Experts of a small language model.
Size: 14 layers, 133M parameters.
Experts: 128 experts in each of 13 layers, 144 GELU neurons an expert, 2 picks a token, a sigmoid router.
Training: 793M tokens, 6053 steps.
Below are experts of layer 5 (counted from 0) of a mixture-of-experts language model. Rows are named router (the router's row for the expert), up (a neuron's input weights, with its number), down (a neuron's output weights, with its number) and show model dimensions 128-255. Each number is 128 + 24 x the weight over its row's rms, rounded and kept within 0 to 255. Numbers have three digits each.
After each expert's rows: a language model's description of what the expert responds to; "raises" lists some tokens whose logits its average output raises strongly, later layers aside. This comes from a sample of Wikipedia text that the model never trained on.

# expert 45
router:141120117121119141126148140140137152084148142146122148142135170117085124112162071092156143143123127112099133155133097150126148101124144095155123126157155115159108134104123076106132127138083124144094125092139106090107089153088120111134150133150114145157137132154062144141181158105171103125150110110133115110122157124098172076173095124135134115189148118133127119118165125132095145103120
up0:151102138139108121131122110162180159146147144087148147153104101129142151129123041126139157137142152062124157130153105085153120085116171126155143134095159115118136109135152112157173095136093121116093113127113107120121145109144103160139157159159088116111151178187121126152114125139117150137120108154133156151151061128155099140132131114133161122142157108115115157140114114118101097120102
down0:110131094126125115160108107179121147116118138125097140145158148128129062132075108117134132134120113107134139173128112142157104165157198095139092097142182140112150098132166104158094129114150127085132136082120127105119152128128166136162113129107120137155095114106172124109105150117141123145147127108110123107120102109099135054160177171081142120105133104173134144118108151157169144171110
up1:118124122084151148131167133107106145113131121176132131128118105153137144143099153120192106141121149135088134092124103129098152122133142134148129108093141113157102129125117124110145144143120191170159130120186122132130138137147142105145130125132103110120138087105152130136128123092147091126166098131132089117149108131122123113113093145114128144146101091179129128111186106150083113136127
down1:112142127123150101123104137134183167116146131123118152114125132121125116101076105092087124138072174148148105160134107121099091100169124153166142137162137072179097097130138145153150108155146089134155137169145155154122100143109095073146145151105102167126119142117124109102116123103124164095126174146139112171125123095144175079111127111149114103133132163081130139111121122112132143069109
up2:127116092103113097172133158130148118094119126133156141091146162097139144112145116105166125077133125122131083110146097162099150112102109149151111170136091123181125097138174157165129157118113159151120109131128134144082086134153137145119122090104092110137122131153079119143165169110101078104159145137092148107101113128110117142094135137090145112141134110199122129149140139130114083142147
down2:177110110118130121122139135126179086174131095142098112155121154130110160140136129111121162141124154129134095113137142152155095094117097135121155107114162120113171132092150152169124149145133118116124151132106099125090148146111202121128178098129128146153123124129133074140117151151141149108112165115114095114087095126110091106144112122113137120110142177125100137100132131117141165129113
up3:107119145109137125092128120142101125140155130114090170080154163095101131125163131139132111094173135121145127130139127152120134185123087139127107149144146106150106120164132112128093133097136110154166055178119146115118183110113181154150148112116171122152114129138142150143131127107163142085127076182131117144118129091102126108115134105168091108141143103092119135123109134080150147119112
down3:102110099163198121147167067104105120173153137136139151136130107139125134130110086101118120175130112129142126166138099102187075109148131112134121108138122139111107107111145121119139087141124116102141136161151149147135122099092142111133089092146147127115153166147144127105152102113172135133104132094122171094090130137182135123122115116093146111114125108128144094125149129116136148134090
up4:110112144142162131158107099160139085131082117126096119112159128117117120159135094105172211111097113145140166152134139140101125136128111147126135100147098149178106129112154129120167173143136089131117092130151109095114122140109136148149096109139104130140167105130136137154116109145116147111162128127127125106107183125085090137164128128152105161184075116101099111135139112132153160056120
down4:138168168141043121134146136154125134118120144130142093098084158121139145106084135156118109135144119156109078121128106143122152087136124099133106128159155096104111091106102097139125146128084098129135146175086149108156149106130118150145126152126127127144101157136098151132128145121080106147120113210154118102138135143140144077107125139192144118109161142123147109165118111106128156093166
up5:091114111144110081142095154152138091133121140141164149111116114116088112141139116201114157118126135061097139160159096159095099155139132141162129125110131121118087142158106079161162096129145116125108130132135089182119135119087142144156148136167108181124112126085138146142212110151189135137131126131123084111141132136126174135105119145145126138133088127111102106103128146141094177146160
down5:141108104133142111175124154101106120190120155105119141160096125122131145155121127150123111136132120105075175085132155143137141118103148142077090114131134149142144177115129137117148135110126105117141129146150116132146144103101138076105087134088134110166132144122132102158142121133079132114148140151117114049109104138148126151146163130155097135108130101145136140175120111124126168142122
up6:116122095115100164176134121143132122115125121084094180077129136150156139106092084144130122102161126106120165149151099165111145105152106128146140161140122128146147144131087118095124123161087119122112130127150112082057126155111100144131144154100137150149114148158117160091091180156141128122142112110171113149119162153107130124146136121170115160107129136172117117137113129111109096106138
down6:137155167104161111156135104152130147162105133130117109147148110118140121121158150110134183107149086121096124117168144157098113098135116122166146104201169128131123086154142116147150173149131184114093103163103156124168123110132159119117132115108109104083133106167151112119100127153125150105153139137141130135126124081125122139129124133132140107108071135131147104145132121122094118120106
up7:143131131172145135134124130124163151104122149144188120178107115180108120164098110139136160126138111100112082099135143124108126113142117093119140152141102096160128132145082124122120105140125157152091127136136156135123136137151123122143165076156125149136116149158119095149144118112119159125159137142090128086136141128134121155145121136124144116117105118111080142073125134138091099124083
down7:144067095126128159140112114139084114128165138131127164112108110104114187170132117169139160143140116087145140157159140135095117167093118082134135123138166135065154096097088168123120109142147148083189112110114123130111136165123134122140110107108117110128143128156120133118119097123083142140135117147119125157109087148135139147132126111111156148114168146081142135183145152108153114167131
Middle or final syllables ending in -an, -on, -ton, -son, -han, such as Orhan, lieutenant, Pongani, Physician, in names and words.
raises: " and", "-", " of", ",", " to"

# expert 44
router:107101110141131122121156089112179157097145149112127142125092125127109163115138084123139114084119157159109147100137087139086110146139152113145131157154141100153168084132105104145108150144101128104113125104123096126130131130103135110112162126126080090127096162131103132136112096108126141125158097149096135121071109154117152154156125136139158090150134139134122085124126120154137172120134
up0:119127117127112102173102118087116100124094134107146144143118171140137176097117133169074113144131137128124147129091188125124088066105092090144134126167133103145126153144148130139073093148112136161122080127107160120129114135056133151113092121111131175130143127159127152115146136084135154134103100127137088097093120128166101152125117124157133154127133122167157141104115139110138167100084
down0:142094157108139203125132118103156144106106154118122105131143125101095090158115121096152158108156095114129141144115127061132141212139146166124172080085148132115095104099137142138147114121151092129152120121115111129153143108129109174140118121154128119144086128122115107125090075138126152117149166137134128131106119141099115176158122170125125103105165115111107132123105133119148108123153
up1:118129099101114155149119168151139123113118086171145103115123135185089089138139150118105143148179113128112134143147129129150147148126163096114132169151163143115120118116182128159135133114132117123048098120146114151125123125118166104112136187129133159116167135098091130161137105122122110137136112172174131125100103107136164138145094103111132105084121162093128125126105119089134167148138
down1:148144124128138114119156069097115112170128139117100122145131098106129205098103126119143113144123131141114156142146117112109154157138122088100114099105076134126158106108137065137130112131144132133156143153132165143133151155147126134072122082105126130149111096141150148114146136120144079146144100104076146118143140197145099116142147138123099163121123123140127138159091143133171086134152
up2:162122101170112125145173115121120132117156097152146087154104107154120110135121105098111098126139202139177093091115118153112155142132104160115154162127118133089095121135107154120163158093122110142142159090164122139141126131160082093172140125130112096129090106094132089125133123183149131146150156153145144113095117127153120124143104112165110124149122158107136104081137136156138112106134
down2:124170101095124094145136101154152139146075170108093135145146110163124113105187139132142133116126095156080130167157109086152134142096128158156129108156126129160117147139119145133123130140122094142155117122145100121138155167136132143121158111100148185078118139140101140131131127075126141106121091130106125164128141168114130116142141156101135167109141107134124136115140129141178104138104
up3:118150117138128130153144147103091137101141094105112097095158113123151130114116152141129125132097116136170113088102146109137170153156127098158114115118126146170139112126163125106156113098098116139129119099152168103115141120133194160129083125129111121115101126145171184146139114142111110151129146128100103126169143120157145146140114128182107113151147163154113093165104146141137145105114
down3:122123152142117153167139132124136099125130142103097165116124155132122145159134171147114124111074131121139126104085132175130159117120129099119157152189168140142147147121138145078137117145112120111088121147102131147173143114147094123140092145115128128128101146126119128116111113151170175135092171138091085138121134101135127109145067158119120103076110137117144154110138179109147103168139
up4:113114142115174138140134112124136117159165133083173128144110156119129083114129151189143136117119134132161133129154126139097096181152111147123118107163080103102132125189147097095138128168136176133126106126121116158111116114156140118126144128146167074158156152128161130102098130107095103113099093124127102129117162104123114129106099132141090125175084147123151157146085143132115137134137
down4:131105141114122153093096121160109127104139148206155102129153140110124145131176158132099128118152167162140133121151178128148112178139158142118089148185088126109137134115125111142124135109109107129119136139119108115102132135120149152168134149126109109120156127143110111101124134080091161098160174147099141116127093113156110138097111127110067132116116123139126124164101098110143189128097
up5:135120189147155115090124167115129104134144136134159134125150099162112113145148123155118159161114146118168156144064150107121085081103107127174114106122123135092183115150135098116108147151135095101136095148110095121157107159077120116110105102179147119128164191109114123127141099145102085113110102097154181155108108152116136105133155076127140115145102133151145148163130108146124106135095
down5:124140106135137113144097101145142098164109171159088099132127166100186169120189148124104148138131130079133149123090109113147144131132098161130133127171151133161105131120151118106151136133109131149125119142158112139120145105124102155159137103099124112150113103142090103129114072130109170145103157108113139149142072103141102151119149148148104111085135109108092068090135091133135126131120
up6:082144155164150151141141111131117119119147138166121127151139145136120140133132135121124049139143127083098144126120114113134141125149158147120122148123109148169119151131066130058130111114121150143091105121140134106107102185166091148094106128129136126136139161083141124127112117123078133124091147129174128161107140184090136130120109102106112164130123141145148100126126144158131167135109
down6:122155152131072157145120155058132139119095145134134120148159130137101182144160126159165137147125134129139136121155109085120109072157144113092139143172114090112118084140096117136117144113098103156134156142161107096100144125127110121141112094113140144119159118149111128111154123124154134172174141109124182125184122120123097092167141098102202135175085137117128102118145111137148140129115
up7:172135094136114115120118117116108121098142160125149130111162108124105120091128134141121101116177064113167103151130138138117112101111120094095142137121134109140156140129131124157144144130145107162184151133137129124120148134120135160099128125170190172087132122129141141148127108099129087203172071145132093163148089110117084146113153098123104110122143095112145110161150081113129075117118
down7:127118135151174132122107112117150101156133131151134134119107129145113130112119145179150148145154087127120084120120152132096127092141156116123159137167106125097147099112111100149132098090103107130084133190138116106106104124166134128091148179131142146125109125187075109158101145129108105137128111146164060128132090113134171090122168129126173137118120112115126166100160123136152090153152
Commas in running prose ending an introductory phrase or clause, such as "A decade later, in 1972" or "...1955, appearing".
raises: " though", " although", " but", " while", " since", " because"

# expert 16
router:117095146122110138100100133126139140130122155082133166103147167134139157142086122114134162099146167134130130117128084156123124142136114107149097187108139115136107146099150145116150145155122155117098123132122081141133124128157105140184157142121128088127096156094123143152190122124152146127146097119117123120112064106090120158130116138113119131137137118055152105156143102147132129083131
up0:140137130137150138146132119132100160161111147137131121162104134119142107121131110111110107096108138121162172134162174142153172134102105129166179131089128090119168091085125082138098155124122106141145135082116080110114092142127131100092161155119129099133112104117171120157186158154138139126140126148172152116121132060158101160126135148145131137126118144077123112152090113098136165144116
down0:084112116141147110126128168154111142113110148102092148132146166140163183101076137168124112109160091148125096143124112100127119143129124144112107135129096161153152119127151127037142126081121124157128098133175154130087155115127136143151131093124123144145136131111104110125108119113113158095095134129089094146170135158158143158107141112148104092132149160115146149131154146112069117140136
up1:128106103112086126115130131167105133120127111111157101100157121136077169140115113145156124115126102123154103101163132109158159115115141149095154099099110116141135120143176177090136112110140099114148097116136122130103191101137136151144141133091091087144115135091161104098096140152098107154145102130170082148086121084158131142143132115135086162174125102151153120117075122157133168135116
down1:100153163122153139095126136113166142143105161132152101132148094134172103065147166132133144160114124144116119142106123190109112120122063084071078161153150136120098159144153097107109154132153100121131147143119142142132123159106101132125116117155150080156190148110123107118103159113164121120087160157151130142109144121091146133129118103101127090138134154119123135128153101148131120146153
up2:095112118103073095099128083130120180112129140147128178125105131148121160159118124109127126064119156150158151101123106207138096118129139108122124147144116130085097128167128132120075120131089120108145131119147140155131100139187089131141152131103117085139078100100148114165146114116133143147136133113138131125112107126133153106139122168152131118116143192151123129136138098130115181126111
down2:147116091160108131087131144109096138127103094094093082125128137112107130131100134172167118147150109137109100135145117136108149132134094147155133142117120111124149114145156105122130151169164160149132129147110116128121153129081139129114128163117130145151111165090113141130108083158130161104139159119139112134159128151149077163121112091122120104096163079109125104149171154116131174130092
up3:170104174136178099175168105125112125105177133105101136088170128143150138124098133165112155110159099113145178159085142159092111144087148146097124165113176125109120121127140085131102195075149133147112121081134125116147133177106116160147108134178122145115135150138103133124119117127134107112096107128164102150139115121166107133115120117126151114120107057096137132099142126098103138102113
down3:115125104138123135107113151083164128154070134102100101132116103107111098133139102121129098143105112116152112134169124122111101142106110112152116142114145165159127129157145130125138121088145066079129176150124106126132094130126169166121123105089123131111110119092160162124138142177114117094159182130127145157116093122100105134134135103155139107135133157161112129178129157157115120128120
up4:121138094080162108126136130116141129107095127150099124145168125087149102147166143116153156144117076140105118118116131149123111091132142122123155121143106100135106155160106072133223115126153152159075153147178143095102130141152151124171130129147176129080112127134160148157153126104128076139121123151133112125141128121169145132116119121110141144121102099145082149167114108146119183112136
down4:167103149175155124120115148133126146122149116128134123137069112149134113138147142145130137161132155137150128147133148135155136119184129103135104110072135141132077080143124108115125133143136122141132157116119109095120144156122124147058145093125122099151156116146143141133072111137141103113107142119129122110113099146110119147116089112111078109133145121096152134148082141110138127146105
up5:114106098127128111097125154119155112152103133149100145106144144147124157126142117132108134175118141122150142114128165132130108111112182102129125148125121122143150136112136180145120137054162125135126156096144118084133143100124122151142101142152078097150167125147143114128156131131125141134172142121130073123108133124129125156121117137178090158132071123146125146172125120125110152127114
down5:132149141160124151124116133134132081148155134102121121144159143093105108144124098132170117111147145105098117111131111145131142148115118142169151114101129132138113166119128131136142126163137109100119107126107159161108170147138097166157175136113201122111138092124116113175110133131126118088104151163129184146124152121144160111120098120104149095127114101091153097087134118081165089102170
up6:140142135105124132089127198104155134142150168157096115150129112091127095183134100132110153109091123092110107114147120130128120142113128102098114115100103101120175151177133130126140127147168120140126101117066191130139115105128127133111119117101140138141122159119147134124168086084155143110122151157113146156154103121162137154120122084116138155168085116138107164134100135103184127143088
down6:139127175130102115135130091101144146125093112148106102111150109151178122093117119141163101165164125100140133118121096114161101110146089126096160143112184139130117101069134149137142107128131138100134154145132073106151122141091134125120152107156149074084148116129109143142121169120087144113149109095102105126129161126106134122089132154169115104117204163124184095106154141167111131128177
up7:130135133122143142113155183134104131120157116125122119143145106105131158192108125156144095126118134144160123160129082080114151118176135134143136095123091153129128106124102181148114151177147113157153127133135118083115104109140133146137130091101122122085142096116168114159113099109135194113140135139115105126152121128134089125096145129115131099120133153108100138188122094174119087125142
down7:154131115165136104150170115124142107131093143147143121103133135089139099115129100140090149116103159192123112153138172121134142141111129110118099138096123103154087130102145135117153084094136123128121146147133068113119117138106128154165156146129134165082138111145106165135147124149164047090104111110147172088127139165109113150150165162129100129123114086126124120109131111147152156114118
Capitalized "The", "This", "It", "These" opening sentences or paragraphs, plus the piece "ca" inside names like Orcadians and Ancash.
raises: " first", " second", " entire", " next", " following", " most"

# expert 35
router:179142115141169145122144117138122155130172124117134132100118114109111142147132120082113111163081154117110114123163124132160109098125149112147097138126103139156155082134139126127091155089146132139109148078130128106104115112148139160112120142108104077134111166111114119165096138168086150110137148153101150157095111096110180142112115137123156099145141132134130117132142071129147158111095
up16:123085117114121086127069108125124124119168159099129104146116147141070165136129115072128115129108117152123148156118147132162146148119134141139110125165103107148146113134144140103118134133086156142149159100115117109138144108162115078141123116129165123111135129174155110114121148081114145109134161183124121150158129139150125172125171150106128117119059145110149122140145127175122146120102
down16:204114104158127152144188107127133155143138145123140151124138110127140110130146140119131129155195150174126125156119125100154069134136136099138123127135134114165130081134135140127138145140185162109119122144107134149101129103135139161110106148151104130144149192130128119115135118119100087108098119122131121108138079115103120139140098139105125132137151121122119124095118139127150093105129
up17:128155112097143171107110103129150140118180145092122056169099133143148113092151098100155147113180110151130106149166084114105138168134144122110102104096100117105131131149147106116161105122151173145124163129164099140168160149159084170148123145125135140107083132093108125139159127133129137123144148172143132149127104136157148159182115144159147113139100177134081135128125098127133137108158
down17:108154109141131130145163162128124106153143120152097146163131155152138156122118124155134096149123127147127118143140139121167126085085123115159156134126139130144116115117093099147129165126139094111166085145126137161133105189062151078139163143093128116125111130151116150120106112147110109125134105105136126110137160071142129086115148117150110169154079130131133102163140146107137133101079
up18:152143108131106107114134129146133133138111171122151142114068135125186120149162085129101086132125128110145092104168144109121092101100120119118109101175143140126118142137101113119111118131193106064154121133059121138118164108117103144119096135127123116138111113084142115124171076123067123103143145168126149160122158090124153129152151149103133171102107160124153119119134104122115104133119
down18:103143127096144102091109091114132107145142114132140146108121133161098163145122167133120144143130136153101130135106139165166144153139168135129158137096129165123122130160108127131143117118153110149062135136155136122120102103167134144107178135130099137115137105144127180091134114132116116106109130159133137128089110176147136099091132134137170079114129140154109140136150179095100124092117
up19:161140130175129091137151181130124100150090133093118206122137137111152167124093089101158082083103146134111127112123139088151123117144121091146135169137100101155137139098091146125124138095124130117125120123115140137126140148119120130117123114125123125120119174092120146119101150131087102132127188123139069127091153126063125080110127153127134132127118134121126094104119129107106142107141
down19:118107124145141129161111153134154115114129128107121098159083126158125126197149079097126174139113119107148142124151120161082113127107124102146150082122138137100124079136163180122196139085094130137127124120129124127166119148148116108171140160119142121134077127097139129115098098134097135134125164124117162112150164145121086119151144135124122106169144139152173164134119088130125125105104
up20:178118143112087153131149114069108116097079143112114139104119142079112115145086150121140138147176127132158157149111168107143182120144092145148114141145098113173124124115164120129101127136135166139132118109116141126120100120100121162159163145162114135129119118099081142142144179110124129157094120155086116107129170112132153143122097105123169160109110087158130123149091116142103165165105
down20:135099117156143134147114140143085128126136106139154130126113121089124139146119117113109149151108118116138130114128140132123102140167138109177155127123135151131100124162131128145149076172103127121111153104083132154077156139118052147129116174146152136119156101199109101132142097126196137092162104192113131145115145139115111155120128155113174136127132078110150106127139158137082115115122
up21:117191139122121149156140085151120151124115175110107134134104120117135144144134090123147117160143113112143157141092125099115131148140136124132107089109135129146104128139075152153136155130120070116121123129164149110125154079162091127112114113145107089125122127166114106092153126131130136118157137145166132141131113086144124107101097135109133090113155163133146129120164108155127135094119
down21:185148124173115148168150150104145127139172088134136106097158178149132109151161129159064164131109134154110095149151116122169136147152103155176128132101120088130113088094121084096157135132097129165143090149120127160147094133118134124159121098143118144127112159108125102187097118187134121134068163145144153105133102152114106153151128109162134117152108146118127146103092112080129164142159
up22:112141147151104093101142120110112113120086184138136117121114137134171148133123117124107131138097137128113182147175095100138121139144095119112126129125131102164150102126136138115088147082085090116113149142161118096113109127120124093126104113141120127148114108114175157119192114121082113165140154152130111140154162124120152093112176102141086145102120167118113125132120156074129116096125
down22:149112130158124159136154129122122090098125119118137136150129142141103110137146151113112134095142129145155117132091135146116129140108150149150135124145154139153141127181125102138109155147113154137134131131123122082115148123089086110093118140137161181123140139148078128132158122100083119144062116140101145095166131145149128071109125164115136147151147106095069160116114083103110156162101
up23:124076124099169088101120085156160120150147123135139142150151090130109140150143118135111102134085133160173125102094111152118093085117123103146102194159126155151109119123125120086139136133122108105154139106167142085164093139131097118145126155162149094169131125125134147131156134120141131127155132125107112140107145141140147112135111173100121175107110161116124104148061156129117113174147
down23:092123136164054136110146124154097108111122129126151107115122137149114107136162076128155130108167152122067122185106140115147134110129122153106112113095130150121163098149129131103133102108135155140141153154134104104156126141142122133177141141142129125126114144134156112094136054123161122137123165148152128151130099150126129129108125121136086137113143093120135176099157131095135170154144
Opening brackets and quote marks right before a parenthetical, usually dates, results or notes, as in TKO (punches), (1974–1985).
raises: "Gls", " practice", "form"

# expert 49
router:102068140143148120148122114149179138130120183117138131127148154086127119109179119159078105118090112142104158135149124140115145104151113108152091154156122179117110156139110112155163127146154124145087090094133128119104117166120141115124172118131138112114112129125131130123169071093114123132128149112138144176115119136132140156163119119157130088107105110142125104167127047118115178131135
up7:125117130135111121170126144142124142106121167159134136125144149175077120149147116103062145118139140146118117104102117132144136110104136151137117149142117172179154131142120151121169107174137162126117120080119123162152136157092088150162130154143091128148129158092138133125133134107124154138112091051146131130130103142098087120116092137155124072150102147122139075126126137130106183122156
down7:139103089114152154131088153117110157119100124148102092137108127088136087107129114116139126134127138144134115154121161179157081167150143162124152095137110072122131110093098154125110118190109102161154144088128137136110098130120121132129080143143094107121161124119142165141120097113108116154154136160113127077133140108141146154126131140110101163118122130134083124109120126176107138133165
up8:152154110145123147140164142148106105119168132122086161136122112166155148120133111108137156117089156127069170121135103136158093122095117117103080143139134128113096135097103109124140145168105134127107171122152101112118106130116136135163133102113086121121145122165147138147129131137128147114103105159144168141168059129133069140101127107075135140186157113123108106139146114143091134124091
down8:119126133168147119096132073124126116177154145143146114132166135141135110086118138108113109123119092177101130128101127112132118128116111123124128091127109125180142124138155108111144144114123142123156101116121082137157157120113120097112106135159146124179124137104121120116142143130133121144143122121094100152182171147166150121114168117124152196134132153095116175147114063170124167159142
up9:118140127109125153100151135156099138104116144124151137118129099156134185120172134170128128147111141135118166157154128118134131148126110143105151136140124137123133152104140112097140141074124117146126124131132140110141134125121114176083123159083147130135111087149132100146113173118116138106165125120091127172122139093126142127142111155118172133083135107156104130121182085094155175151134
down9:104106152140173115129163091137166129177112148148073094138145113061143138128076185085122112118147157130142112118102117151111139114135107082123152122100108172122136144130164111125122111172135103114116128100098154139125104129130142126111141085113169098117120123129171124084129139139098125126113151145144143096099119128131146128159124117148143112093081112110124141180114119106089151157146
up10:131112178114153115114113099125157154092118112117123090126123132137149113131113125159127152134134146108142095142135144159155141088126126121119147124178151162066118130138118128160133089182152110127117137103164130157117106093154151080121121130111146110121145179094118121116145141105065111125127131100112121133086123079147130108113118119131138134141097151121121134163161164114141150104156
down10:126147149137165099129090132112163098141151165136153101125167086164122105125087120126097162188119108110133099100113147143122162175136109164093112119104105152121112150132120107161109135148127104089129133102140122188166102155145103132165139174104173135149125150133110140130120120117157159086177153117115120130135117120097102131098101129158153155099075133125150119117111144090167133089110
up11:155114079128123114145134123164125093130150119153138099144123124195125138124116125117098099138133156189119144143105119131146121149148105158137104138128137138153143122091091091158158129162092122134154130087133122155135101115115153141140155123169114096143072140144147193137122122137100123086132146106147122114136157072118095127150174145113112108069106151131147080107117117139107126135160
down11:115123136091116097160130132120139101183153160153110131120136131156130152111135146142103109110126089113131128129089188111139131132086097132142130143116135115130114087090132137129155148152144115125132086136110103129126092151128139091194115145146147139115119124104130100128111096077177107126131158160168138137129092114087115114141185119092137110141102120125128154133154100122093142114115
up12:160149142138145128109115105146127141125136122146100130073107134078139114095101131192113093103107163133089067151110117091148097140142126140119147112180154127133139100129156128105128145115152103123128115107116089183123124126132133100139145172142107126148116139128121142119096127085128148143107096156157120139122109191156100164124145127151156118127123126163149123128162109174115111135182
down12:103083156136165100147128130122144098119171105161135137141156116139093157124120094122063122129153108138111141147104125125120129136109118087146131124141131156144137116113143129118156117170131140086136083117125148116098103148107107156166112122098157121128126105121116083100134139152096150103059110146142115144175091110130133163166150160117118117125109118099107135093132176076135120136104
up13:140111124149144109159143147141148109126129136122126107131132138152146152136099138180120134102115111143116138134179077118184168148157128155114093092126137112127081171144116101120147094130132091136150162149163151122118139169133147127163151125132155114099138132088122122101150102079183120109099122137120107151117149112164137149081133101150105116137094100111111192144135081130134131113090
down13:101170104160104126108116123132110139113120118113161119114112164127134127170147128129133121128153126136116135067138074099118133079140097109161117134115205090150153134136154143126101124128135119091155115159157110150084087104146129131153092133115178138081135159145144106130084147138143135123098133132128154120140142081131138065131114132107137107150126125089126155172160163144159091171127
up14:141113148148140144161175111145185154139160135097142109131109158101132169115135109122137107080098128132147112152095139101089136097133166120103146146151142170127118134112080155152103099143155119129133150114091143127103132162124109096122131153133120117144138153131094136195131115137131143149123116106142107115080170093138126132118133117127134075120079107102118109138153117120123083148089
down14:096116112145119146137136094125128144123093105165157147131135115169077110150171145098137147145108112097163105181161120171110082152126118159086129123128110079118150156098119138140132123156136144145130161132139103155127131102124102129136111112147141086117131161119144083136149136114122106142105144114130127125160104118128141112144135151143110166098147113104141099165136178120135143095119
Adjective endings and adjectives like -ial, -ive, -ual, public, national, local, as in Part-ial, obsess-ive, "local football club".
raises: "ly", "ised", "ized"

# expert 23
router:145114117129130117109105107139120134119122140102126107147103105128140130143128133098099055152095176147114118121153114152073102175135112109142127153191132112149120152137142134129155108103107126138172121096159105121122119131131139141120129138117126080157110151124134130124149075167119190135124117124102123137080205134136149066149138128136183122133151121090134112131131119145113120113141
up16:134141128127135113137109142108133077124126187129122129139163120063123123158165101094169146105153161117139102076156102128111135122137144114125138159164105161131150143148147115138145079106157118101152101121115133083100151104133118184131131122138126122118133138129113100096094110171113113134113125125092162156113165100153150095131158143127116135144137129143111128121149129148129132124167
down16:118178105072101163097125105128123136091156136132161102158097121122164133114116153151137081160125118162105157095157123130156146141112179168127180130139098152148087135109127139152176156130113150092167145150160101105181120113119144127112163110110138106115083101148127155101124138089113141106117086158100135104088098146135104078115109117115114155122149110102164136123129112076149117140148
up17:156142123110113145115155121137116116115124126127137179157104123138122136132128105135090132097109121133111130142169172098130147112145099100144137115128163154073131127089146112127144095109123125184148136175129140143115117128120147081108096127171156140120110144153140167122117118128128065124114120102144144147078129076119127109120094156138132132084121104102143124156177177121144123081128
down17:164121109118131133142153114132157169105099122139112108117105128127123118136069114120106135126091141123066120185085177111121106143116133116127093127120127123118142129088125172121090096139113100105109143107162126131080118155135113147154115173119121167123088053127136131135119127155118120156115107131113143142166162112092133136152166139102133098142128127170134168157114109100134134130126
up18:128141134122160111103137146094158140133154171126109107110129135101124108120125095122120085072121149120128124152136134101114082132177120110156119118129120117132177130115107119157099124123158137146129127144135124156092103122116167120163148128136105097087144107117185139129111114168126101113088131159142108119127149103120161136132160156130126134140118140190094085114080119150108129110167
down18:150092148146115128104085098141167129128113123177139137192119138165120135157135126087116171138188127077130164082099104117158130129121128116120084166171127174116165119169120146128126137165115115102184098141124103132145113155151105125097102128077141093136167091134157131113106133128122162137157136136151130123115139137082137089115116126100113097141147144119172143108145110144123132154127
up19:167147157132121102139129135127172168116157139107127116124122160110136137147136135124120099101114134148074146182158125132137098152136117097162134114130123125096141100116113121137159116130135111091104125127151082114099166109131167128136133148108200131089139148110158139136165160066119146145103147103141115106110124147127068123099115099134145135144134164126139152128150089123147140098148
down19:141167104128116137103116125145098142165080147104119139129115109123162120127131166167131105130145110167105130114111183125161143115147131147176134104123109121136120082065121115095127147147117133148131158114121109126148163116133148076139140184126129080134111141138128139127101139109135149096125108147128139113088138101071117120126120152108117132162103129105140125130127115171152120112157
up20:150076134137141126125188153143116152117135136175098119131104159143140148147105149102118143082136116122158128096127109097118153124118161123064132163166108152141133173109130128154103136165140123182165123124122139147115140122133169141136094125136095114116123126136125120125116149136114155110148159121113141129123123143093106120092082119144117105153090127106098071144114133132144101130167
down20:098093150139156156205079135111075132083149139111111112112168131176120118136140156081132126106137105097157162118131109124127150134133113095129168157138105120096150124136146129132154128154149119126134156100127099132146158148159113149132119185107100134104154115123116116150137116122173124137178146143145148091139147100157118170142117125137096098094179082133132124117124131105131132116131
up21:116102120105129082120111068148149126158111095121124143157117110141078147132114127115100134117116134161122133120171181128096164139164133162119136171143138153129144144137136106108162129113122115138164112103144128140117119136147138137135125164121121109149117110116103144067183139129131090113101117117085140160084123106184139130101135137145116173149105107129143101136153121148120159095138
down21:150130089130090139124120125128186140161107122129113146145124090095130136160104165153141107174120090134135123083120103140162115123131161147158112135142161086097111156129140094114127145161130102161145142167119122117116116100132135080086153112147161145103151147093110109133137126110172117147118101120085187105202137087085176092135140127110139160079146153126142098144180124125148127153126
up22:132152113164105141130137139118120147117106128111168129121140120168120098106136149146141132112157100151156095124120141118132163160134120094180088087162143113181169090131087187138134110112134112136153115148117120122172126170093124136144149157124114123136180115110132143109146093088109141118131106125129154164129147159176149126108073186150089130111126125144103144111161121162064138134102
down22:168150120197154142122129122116130116121074146176102127132113076126117153103127144166136137102104103127088133100125093103114137102119145169122134115111123155113085157148144130155122115086114148109101159114099138154129117107129110132100104116136155138145159101162134158137154088137101120118154137139129149110088130147133117118121201139136104162089102121137135158116111155120093108109121
up23:157151081139132139130160181127132142121125147116135150140145141097131139101090106116133121140126126159136126072104123141095098099135100107107123114123151137146131106108099098102123186134121125129168140094151145117084132131142095106106082131138117107159123140140128125074120145117122171109143117114115111124110170132112153113152157106108109142145083135123087086148134118130164146138120
down23:119132134141122151119132150089045114153153140157147156074134100104107177161114123126114145141121137115132143117140157122117131134129080120121165149083167087139114125195148128136146113152135181107089113116122162145103106120135150126154138096158154117110126142124160121125146143145134121142114126173086123084123145109085145107130119125132170162113148112119137165101142156148119094127147
Line breaks and indents ending soccer scorer lists, plus prepositions like at and by and sentence-final periods and colons.
raises: " certain", " others", " different", " few", " these"